config = dict(
    n_layer=9,
    d_model=192,
    n_experts=256,
    experts_per_token=4,
    d_expert=32,
    d_shared_expert=0,
    activation='swiglu',
    moe_layers=[0, 1, 2, 3, 4, 5, 6, 7, 8],
    router_score='softmax',
    normalize_top_k=True,
    routed_scale=1.0,
    balance_loss=0.00701,
    balance_bias=False,
    n_groups=4,
    groups_per_token=1,
    init_std_router=0.0162,
    lr_router=0.000621,
    n_head=2,
    n_kv_head=2,
    head_dim=96,
    vocab_size=8720,
    norm='layernorm',
    norm_place='out',
    norm_eps=1e-05,
    positions='rope',
    rope_base=20200.0,
    rope_fraction=1.0,
    qk_norm=True,
    attn_scale=0.102,
    tie_embeddings=False,
    parallel_block=False,
    init='uniform',
    init_std_qkv=0.0259,
    init_std_o=0.0061,
    init_std_up=0.0259,
    init_std_down=0.00373,
    optimizer='muon',
    lr=0.00778,
    beta1=0.9,
    weight_decay=0.018,
    lr_head=0.00789,
    grad_clip=0.5,
    warmup_steps=50,
    schedule='wsd',
    decay_fraction=0.916,
    decay_shape='linear',
    final_lr_fraction=0.0,
    batch_tokens=65536,
    seq_len=1024,
    doc_mask=True,
    train_tokens=511900000,
    steps=7811,
    dataset='wikipedia_en',
)
Below are experts of layer 5 (counted from 0) of a mixture-of-experts language model. Rows are named router (the router's row for the expert), gate (a neuron's input weights, with its number), up (a neuron's input weights, with its number) and show model dimensions 0-191. Each number is 128 + 24 x the weight over its row's rms, rounded and kept within 0 to 255.
After each expert's rows: a language model's description of what the expert responds to. This comes from a sample of Wikipedia text that the model never trained on.

# expert 60
router [170  76 119 122 145 157 113 120 115  87 153 162 158 108  97 178 131 122 143  85 106  99 156 155 105 126 121 122 122 132 151 127 149 156 123  98 106  86 122  99  93 104  81 119 150 112 156 161 106 119 101 117 136  92 130 140 115 176 155 146  99 131 117 167 156 141 126 115 157 177 146 149 151 121  76 116  85  91 124 160 115 129 104 139 101 110  99 108 128 106 146 137 136 145 142 120 144 102 115 143  90 131 118 124 141 115 155  95 119 121 155 169 123 128 144 168 119 196 127 159 136 110 122 114  99 113  91 153 127 110  88 117  89 135 106  77 136 111 126 150 113 101 102 111 157 168 132 108 126  98 104 143 137 127 163 136 162 131 130 143 165 141 126 155 125 145 146 105 142 116 126 109 123 121 144 122 147 158 145 150 107 153  96 141 155  70 127 114 130 106 161 161]
gate0 [129 100  92  83 113 129 188 171 139 118 136 125  97 119 115 122 149 128 131 140 117 104 120 173 130 122 140 105 124 148 127 174 150 139 139 164  96 161 134 124 110  84 123 162 113 128  93 109 125 130 123 116 189 129 140 100 147 128  77 132 103  82 179 124 117 158 164 131 136  98 122 125 174 160 110 161 131 181 177 136 124  99 171 145 123 107 156 132  83 100 161 108 135 148 116 114 111 110 164 120 161 140 131  98 151 113 133 104 123 133 101 133 140 153  85 138 118  85 130 139 108  94 115  89 131 132 106 125 139 123 132 142 132 163 122 116 135 116 105 100 130 124 103 118 133  95 118 145 152 143 111 132 101 119 149 114 124 137 181 197 110 104 179 147 137 154  97 121 182 120 133 145  99 133 115 133  85 143  95 110 115 120 117 129 137 153 129 150 109 165 136 137]
up0 [160 116 124 146 126  98  56 100 117 165 133 144 142 144 135 121 147 140 132  75 155 174 164 106 141 100 120 117 176  80 146 145  85  84 159 133 149 121 144 113 176 130 144 132 142 148 127 108 152 108 176 159  98 158 141  78 116 100 149 123 135 162  95 102 145 134 128 103 107 157 131 149 123  92 125  96 132  66 124 119 115 151 141  92 100 119 128 100 138 151 114 160 160  98 156 135 149 135 138 145 108 147 125 157 107 107 150 171 139 165  84 147 118 106 108  90 106 118 132 127 153 156 141 185 146 173 104 123 125 111 128 113 127 120 148 114 169 123 144 178 111 140 115 124 121 143 138 123 105 112 131 137 107 133  93 144 119 148 128 114 127 134 124 115  82  96 136 134 111 111 146 121 137 100 157 119 172 108 141 104 137 126 135  90 124  87 132 106 134  93 128 101]
Description: Prepositions right after a verb in narrative prose, mostly "at", also "to", "for", "as", "attended", as in premiered at, attended.

# expert 50
router [152 111 107 113 153 143 151 106 145 132 118 120 179 124 113 117 138 139  94  80 141  94 126 168 162 138 137 123 129 171 152  89 127 113 144 102 113 118 170 147  87 116  80 149 146 134 127 115 160 141 100  94 171 112 114 134  98 161 120  93 104 145 130 146  85 151 142 122 139 178 105 125 150 112 101  97 140 157 150 170 153 168 117 150 126 112 110 151 116 115 125 117 193 118 102 160 157 117 151 129 106 127 144 124 140 133  91 138 115 106 129 124 113 146 143 131 136 147 137 151 169 123 175 117  87 112 104 130 117 150 121 156 117 114 128 140 130 149 145 121  88 112 137 142 164 141 154 118 133 144 126 101 166 140 104 170 164 160 116 122 108 115 104 161  81 162 125 160 165  88  46 132 115 116 146 138 119 116 164 144 134 154 103 152 110 166 136 123 107 147 111 111]
gate0 [121  70  83 116 113 111 128 132 103 154 128 145 131 110 134 110 130 143 165 173  95  75 137 131 152 161 113 116 156 104  95 114 139 112 142 110 117 126 133 111 147 111 104 150 115 154 118 148 146  75 149 131 131  79 153 103 105 143 110 138 128 108  98 105 138 118  95 152 141  67  88 125 128 141  98 139 104 163 138 114 115 129 147 117 117 132 105 191 111 159 122 158 158 159 166 131 152  98  92 121 172 151 129 136 146 142 147 165 124 139 111 170  96 121 124 109 164 143 131 130 127 122 112  85 150 153  99 118 121 146 117 139 124 142 113  77 115 144 175 130 152 135  98 149 155  98 162 121 113 143 132 117 145 144 144 132 129 146 168 123 128 134 152 134 171  88  87 130 113 121 123 156 144 161 155 112 172 150 107 134 181 103 111 106  88  97 142 163 121 125 149  87]
up0 [129  86 113  92 129 100 143 122 119 154 147 145 104 143  87 161 151 168 171 173 137  89 135 182 116 156 109 114 165 101 132 113 111 144 137 114 122 138 152 114 166 159 115 116 101 167 128 118 131  71 113 108 109 126 170 169 125 150 127 129 142 150  89  98 148 151  89 163 117 112 110 116 133  98 127 144 108 130 120 129  80 118  84 169 164 120  99 119 157 135 111 147 140 178 159 117 164  88  43 147 152 122 129 151  93 144 138 157 155 122 144 149  98 127 113 113 140 134  98 156  98 159  97 127 128 132 110 107 106 108 127 138 126 135 147  84  95 145 124 128 117 126 102 128 125  85 162 140 108 137 125 101 159 117 115 160 120 122 135 102 126  92 124 151 121 134  83 116 139 142 122 132 157 141 146 134 152 121 108 156 120  87 106  98 117 127 163 112 149 108 103 144]
Description: Prepositions, mostly for, as, in and to, following verbs or adjectives like served, known, appointed, in biographies and award citations.

# expert 34
router [149 114 163 130 154 140 108 125 149 141 110  98 133 140  97 149 168 150 102  94 131 138 119 120 113  92 129  98 119 130 151 115 160 104 182 133 152 104 175 134 123 131  87 148 111 184 170 108 158 137  78 143 159  93 113  85 147  94 128 132  65  99 101  73  96 163 145 104 147 148 135 154 105 124  94 141 151 150 112 154 138 150 136 139 128 168  92 107 148  94 137 142  99 119 137 157 170 160 152 136 120 118 178 122 136  91 123 139 124 107 114 148 137 123 111 122 147  88  98 116 108 114 135 138 104 132 115 116 126 167 159 168 166 129 131 115 150 161 124 140 100 124 142 131 139 138 113 126 140 165 140 108 154 134 133 151 111 147 103 106 119 108 106 131 124 123 132 148 148  74  98  98 139 152 143 142 176 153 151 149 148 188 103 135 129 115 136 107  97 145 147 107]
gate0 [137 132 130  80 107 123 124 111 142 134 139  89 129 138  87 105  75  87 103 106 124 125 170 162 133 127 137 135  94  69 109 183 161 143 171 132 134 168  73 140 129 126 143 127 111 107 151 113 125 146 116 144  87 164 141 149 121 149 152 133 114 133 172 114 129 121 142 150 119 128 125 146 160 145 161 100 124 133 131 116 112 106 144 123 111 151 163 118  84  74 127 123 148 130  99  96 155 120 146 131 175 101 140 189 128 145 141 111 144 167 101 106 141  98 130 170 148 138 125 118 131 156 115 152 103 158 118 116  97 131 122 144 133 137 139 125 101 158 144 143  78 170 125  97 178  71 124 145 102 102 127 127 116 184 123 115 121 125 135 156 120 150 164 112 149 127 136 131 128 120 100 127 142 128 107  93  78 156 150  85 125 104 140 106 111 115 112 134 145 166 117 143]
up0 [128 128 115  64 110 156 153 142 150 126 160 138 130 185  84 179 124 128 100  70 178 106 140 104 111  96 121 124 122 105 137 130  99 121 103 145 118 130 155 146 102 107 106 103 135 116 141 126 120 128 129 153 135 108 146 118 148 131 106 145 135 129 194 120 163 127 153 110 137 126 102 119 116 182 104 114 117 138 146 171 116 136 123 115  90 150 136 149 108  82 158 138 142 133 122 116 107 125 178 147 161 120 168 123 136 157 104  94 135 158 116  62 128  96  95 106 120 152 136 161 104 148 125 163 138 120 119 102  86  89 121 134 127  95 119  92 152 162 109 139 186 111 132 130 121 111 155 104 108 103 155 159 128 141  98 124 156 171 124 151  89 125 141 137 141 151 177 106 116 143 113 141 111 120 151 145 135 120 155 135 140  79 133 151 140 113 129  91 131 119 100 146]
Description: Prepositions and connectors right after a verb or noun, mostly as in "described as", "such as", plus including, with, despite.

# expert 22
router [130 123 103 127 126 140 134  95 135 134 171 182 130 157 137 101 157 114  64 123 107 147 138 141 112 103 119 164 123 126 110 146 129 169  85  93 100 131  86 156 132 169 128 119 117 127 133 127 103 108 151 101 153  95 143 112  82 164 150 111 148 169 116 164 147 148  96 129 111 119 123 145 155 105 137 118 132 120 123 101 129 126 129 148  77  94 149 145  82 120 165 163 153 167 141 143 137 141 114 143 106 166 154 113 148 167 116 175  86 124 136  76  84 121 131 163 107 160 164 141 143 129 130 106 153  87 148 106 155 140 140 133 114 125  96 107 100 150 140 133 133  98  95 114 129 134 142 161 142 136 137 112 117 104 128 149  92 140 151 124  82 147 125 135 113 125 120 109 129 174 126 133 134 146 145  90 135 120 178 113 112 119 124 129 155 148  94 183 103  88 149 162]
gate1 [ 70 118 117 117 144 171 129 122 159 128 103 141 154 118 146  86 130 159 110 126  75 153 121 143 114 151 145 106 126 181  96 184 113 159 115 130 152 110 130 149 129 137 113 156 109 118 115 140 108 145 132 142 136 133 100 105 119 130 106 139  83 115 140 140 147 162 132 123 117 127 120  93  98 132 134 121 148 170 143 162 115 137 118 163 133 108 152 139 101 136 117 162 101 105 142 158 105 113 114 150 137 183  92  89 178 128  86 133 127 160  79 142 123 129 149 131 142 129 116 127  90 132 100 169 107  89 159 136  99 124 112 125  97  87 133 159 183 139 140 118 104 129 146 105 130 169 146 103 119 115 145  92 142 131  79 135 100  94 128 109 137 143 139 148 176  96 136 112 127 189 109 118 155 110 128 131 116 122 150  78  82 136 114 106  87 120 129 131 156 157  99 143]
up1 [119 165  57 118 103 114 124 149 175 182 156 141 136 123 134 121 118 116 144 141 153 157 110 115  84 115 132 114 132 154  89 121 164 118  83 100 116 126 146 149 161 132 114 147 128  78 150  90 147 158 164 121 120 111 104 136 131 131  91 140 139 131 161  78 149  96 149 133 123 154 126 105 104 138 152 140 110 119 113 136 117 125 152 107 112 121 116 159 130 144 145 142 143 109 106 132 110 112 100 159 110 144  72 150 137 172 139 131 130 162 133 151 152  98 145 140 137 146 127 147 159  75 113 113 148 147 105 209 160 125 106 161 124 133 148 125 110 145 159 170 140 175 124 104 117 138 113 127  88  93 108  99 113  70  99 135 122 118 121 143 114 142 151 121 159 166  93 112 150 121 108 134 136 129 121 118 118 143 150 132 125 124  92 116 109 119 111 192 142 169 104 130]
Description: Initial consonant clusters of ordinary words, such as tr(umpet), B(us), st(allion), Gl, Pl, bl(inding).

# expert 39
router [125 120 132 119 131 136 112 167 106 115 146 112 100 128  88 132 141 129 134 112 119 138 114 136 126 169 135 144 106  96 124  91 124  98 101 105 152 133 144 131 130 126 129 101  89 138 167 139 103 123 180 131 143 105 102 135 120 168 102 146 120 173 143  96 119 133 140 140  98 114 146  99 126 125 185 118  98 109 122  66  96 147  93 127 147 103 154 143 116 115 163 113 131 140 145 180 152 131 108 140 150 142 123 133 146 100 137 142 159  95 178 130 156 129 128 120  69 100 185 109 134 171  87  94 110 108  72 130 128 123 113 125 134 115 155 137  89 129 151 122 127 100 161  98 167 127  88 121 141 139 156  85 149 134 121 127 127 149  79 140 146 118 129 100 111 129 148 132 166 150 127 141 136 151 153 113 124 120 137  93 105 154 179  88 159 103 134 135 100 144 146 194]
gate0 [159 126 133 172 135 154 141 154 152  75 107 170 139  88 103 139 149 133 131  96 153 129 148 125 104 139 124 102 152 118 100 128 192 147 139 135 146  97 132 180 166 136 108 115 152 141 126 164 162 147 118 124 134 140 138 106 150 141  99 141 122 139  80 123 112 139 120 107 126 141 115 120 142  63  85 151  95 115 151 158 116 170  97  87 141  94 160 185 128 119 159 124 124  82 152 164 118 158 131 148 104 127 107 146 119 142 139 111 166 124 119 101 125 156 143 107 103 108 108 119 143 114  90 154 144 158 146 145 120 117 122 170 112 111 126 149 107 119 130 107  88  90 135 175 110 146 114 126 134 140 133 156 161 102 106 117 109 107 134 137 135 141 108 127 130 117 141 178 130 144  87 136 166  95 101 104 100 103 120 103  95 126 139  86 121 167  92 149  88 128 158 114]
up0 [147 141 150 138 172 139 121 145 123 106  89 162 143 129 158 146 171 164 140  99 107 169 131 142 108 135 121 161 143 218 161 128 163 140 128 105  83 139 136 145 140 126 125 129 123 122 145  72 135 150  99 148 137  98 105 125 111 177 156 129 156 129 142 134 100 151 112  83 102  95 146 130  96 131  89 128 104 142 141  79 130 123  97 109 118  92 129 150 119 149 143 129 121 123 112 127 111 139 141 129 114 112  99  68 141 100 167 100 162 104 106 110 107  99 124 131 159 125 127 127 128 115 118 102 124 127 135 146 134 147  99 139  99 145 125  88 114 139 154 112 142 130  93 147 112 139 121  76 128 118 123 177 134 131 129 116 150 164 147 148  87 152 131 160 181 132 146 143 133 133  99 134 103  98 142 106 119 150 118 169 109 141 127 107 144 145  88 157  65  84 128 104]
Description: Words starting a new sentence or clause after a period or paragraph break, such as However, Meanwhile, There, Th(ough), According.